Below are experts of layer 10 (counted from 0) of a mixture-of-experts language model. Rows are named router (the router's row for the expert), down (a neuron's output weights, with its number) and show model dimensions 0-127. Each number is 50 + 10 x the weight over its row's rms, rounded and kept within 0 to 99.
Before each expert's rows: a language model's description of what the expert responds to. This comes from a sample of Wikipedia text that the model never trained on.

# expert 59
Articles and names with and
router:36 65 44 40 50 42 56 36 49 41 38 57 44 54 53 67 44 62 56 56 58 50 33 38 57 60 50 43 42 48 68 44 64 61 67 46 59 55 56 70 71 55 41 60 58 52 45 59 57 60 56 48 40 50 30 62 39 48 43 33 52 60 46 49 33 64 45 37 46 42 43 54 47 64 41 60 36 52 61 59 46 42 57 59 40 37 59 58 49 58 71 51 44 38 55 54 42 68 41 45 56 37 38 54 63 60 54 56 48 37 46 33 59 58 57 42 57 35 37 55 41 66 38 43 35 65 35 46
down0:66 61 35 41 53 42 61 51 48 45 44 55 58 59 54 68 61 54 49 52 34 50 49 53 62 50 51 46 55 32 54 41 52 51 37 54 41 64 63 48 46 49 56 49 60 55 43 44 25 47 52 58 49 58 40 25 60 53 22 53 40 44 45 64 48 81 42 43 52 43 49 36 54 64 47 33 56 44 60 39 62 51 49 61 51 54 51 52 54 51 40 51 42 73 65 64 40 69 48 39 48 31 43 45 56 60 48 62 51 53 43 36 34 51 49 49 61 42 41 58 48 29 50 48 70 52 55 42

# expert 52
Determiners before nouns
router:34 66 43 44 58 42 57 39 53 43 36 62 38 62 57 64 40 53 64 60 62 63 40 37 58 58 55 34 40 50 62 61 60 63 60 46 53 48 55 68 69 57 44 60 54 52 43 55 59 62 46 60 35 54 56 53 45 47 41 34 54 57 42 43 36 62 53 32 41 46 40 54 47 61 42 66 39 43 62 62 44 40 66 44 41 39 48 63 50 61 59 46 46 41 27 52 41 63 48 43 58 39 38 56 71 62 59 63 55 39 54 38 58 62 59 42 57 41 39 54 42 57 36 45 43 62 40 62
down0:63 30 63 42 42 42 57 46 69 52 55 52 45 63 45 49 41 51 51 55 61 57 46 63 35 61 41 59 60 63 44 64 48 28 58 48 41 49 57 46 58 27 47 49 37 45 56 39 40 45 56 43 54 45 51 64 46 53 69 51 39 52 47 59 48 54 68 57 42 61 40 37 48 48 45 29 59 56 47 70 56 34 35 37 50 79 52 50 43 57 61 59 41 39 61 52 60 52 48 33 58 63 63 37 36 42 33 48 61 58 42 51 67 65 37 50 48 50 38 42 46 56 51 51 63 45 41 51

# expert 18
Mixed numbers and praise verbs
router:36 62 46 32 53 41 53 32 45 42 38 61 33 52 50 59 39 54 58 59 64 67 35 38 59 64 41 38 38 45 63 60 64 60 61 42 57 46 61 64 42 61 47 67 57 39 37 56 61 60 41 53 38 58 48 45 56 45 44 42 50 60 43 38 36 69 57 35 48 44 39 58 43 57 37 62 46 49 63 58 43 45 59 61 73 41 49 64 47 65 58 53 56 37 54 47 37 60 43 44 59 37 41 55 60 55 55 53 47 38 49 41 50 58 55 40 55 35 39 52 40 68 40 38 40 62 38 57
down0:63 55 50 43 42 61 52 42 47 41 53 56 50 55 59 65 44 58 36 59 47 52 36 47 65 44 57 40 55 45 39 41 58 34 60 47 54 40 41 60 50 41 66 54 43 62 54 65 48 59 54 44 61 41 57 56 54 50 45 49 49 52 60 26 72 26 58 70 47 55 41 21 63 40 50 39 50 64 78 53 43 46 53 50 29 51 46 42 43 59 41 52 58 57 58 47 48 55 51 60 50 42 37 47 62 55 26 47 43 47 63 56 39 57 56 31 48 61 66 66 55 42 39 35 41 49 47 49

# expert 32
Nouns after articles
router:37 59 47 40 53 47 59 39 45 40 40 59 41 56 53 67 37 58 60 60 66 40 39 40 60 61 43 32 47 55 64 61 54 62 64 44 52 54 56 62 55 60 41 57 57 49 42 57 62 62 50 59 40 63 51 54 51 40 37 36 44 56 42 40 36 64 53 31 46 46 31 56 35 66 40 60 46 56 63 57 40 45 68 64 50 42 54 64 47 61 64 51 50 27 49 49 38 68 40 50 59 33 42 53 61 57 55 68 43 41 54 45 53 62 58 40 58 36 35 54 42 61 37 45 50 63 36 58
down0:57 48 34 49 52 48 27 59 45 65 41 56 70 50 44 45 41 32 61 41 50 53 50 54 63 54 57 73 53 65 59 56 38 62 38 44 42 53 46 70 45 54 45 45 50 48 48 46 45 54 47 42 51 48 68 60 65 28 46 35 34 46 55 56 47 42 43 54 58 50 47 43 41 31 50 35 43 53 54 48 67 35 51 42 50 49 36 42 57 64 62 53 42 79 64 56 45 44 49 58 58 38 27 45 48 45 60 43 57 57 59 52 37 41 37 74 43 59 62 51 35 62 48 44 56 55 54 53

# expert 51
Numeric table cells
router:32 64 52 41 46 45 50 44 52 36 39 61 37 54 52 61 44 44 57 55 61 67 40 44 60 69 26 47 45 46 58 54 62 59 61 45 54 47 60 58 59 56 43 58 57 42 39 63 60 62 44 60 34 55 50 56 42 45 43 37 42 57 44 42 37 61 53 40 41 42 40 62 51 60 40 64 38 56 58 62 43 45 65 40 61 38 47 63 40 61 62 41 55 39 59 43 35 56 45 43 69 35 40 59 67 61 50 61 46 41 53 37 58 62 61 36 64 34 44 52 42 60 29 43 49 66 36 51
down3:53 22 28 44 40 57 39 53 55 52 38 62 51 51 52 60 46 40 42 66 47 55 67 49 39 15 57 27 64 58 31 59 46 58 42 41 60 54 31 42 38 48 44 55 33 47 48 51 58 39 60 49 48 58 38 61 62 59 44 49 44 44 76 51 47 60 44 63 53 58 59 57 35 44 62 44 40 53 55 62 53 36 59 53 43 28 54 48 40 53 51 53 43 45 55 42 54 52 44 58 55 67 51 35 52 48 68 51 60 55 65 43 52 42 52 37 53 51 52 50 57 50 56 53 54 57 59 65

# expert 7
Word-piece continuations, allow/to
router:36 65 42 32 51 46 56 39 42 46 32 63 44 57 47 63 43 59 56 60 67 57 38 47 65 67 69 36 48 53 64 63 57 59 61 48 52 55 55 56 49 54 42 59 58 47 40 57 56 60 41 55 32 60 61 54 51 37 41 39 41 66 45 45 37 71 50 38 49 44 40 58 47 53 34 60 49 52 59 58 39 43 64 61 53 35 50 65 49 60 47 53 53 35 61 42 33 61 34 52 63 39 32 47 62 58 60 65 51 38 55 39 53 57 56 43 58 38 36 58 36 63 37 45 42 56 37 60
down0:35 49 47 57 52 56 68 47 70 48 64 54 39 56 54 56 49 50 31 52 64 49 60 37 64 32 33 63 41 54 47 42 53 36 38 39 55 58 59 54 52 59 42 46 44 29 49 46 34 50 35 51 42 30 65 19 58 56 47 49 36 42 59 47 41 36 45 55 51 58 50 45 51 50 63 37 57 42 50 46 56 51 51 54 48 36 47 53 47 58 59 29 42 58 67 42 62 54 61 61 44 48 25 50 47 61 64 59 60 48 76 50 57 55 52 51 43 50 46 44 47 49 62 49 59 61 63 65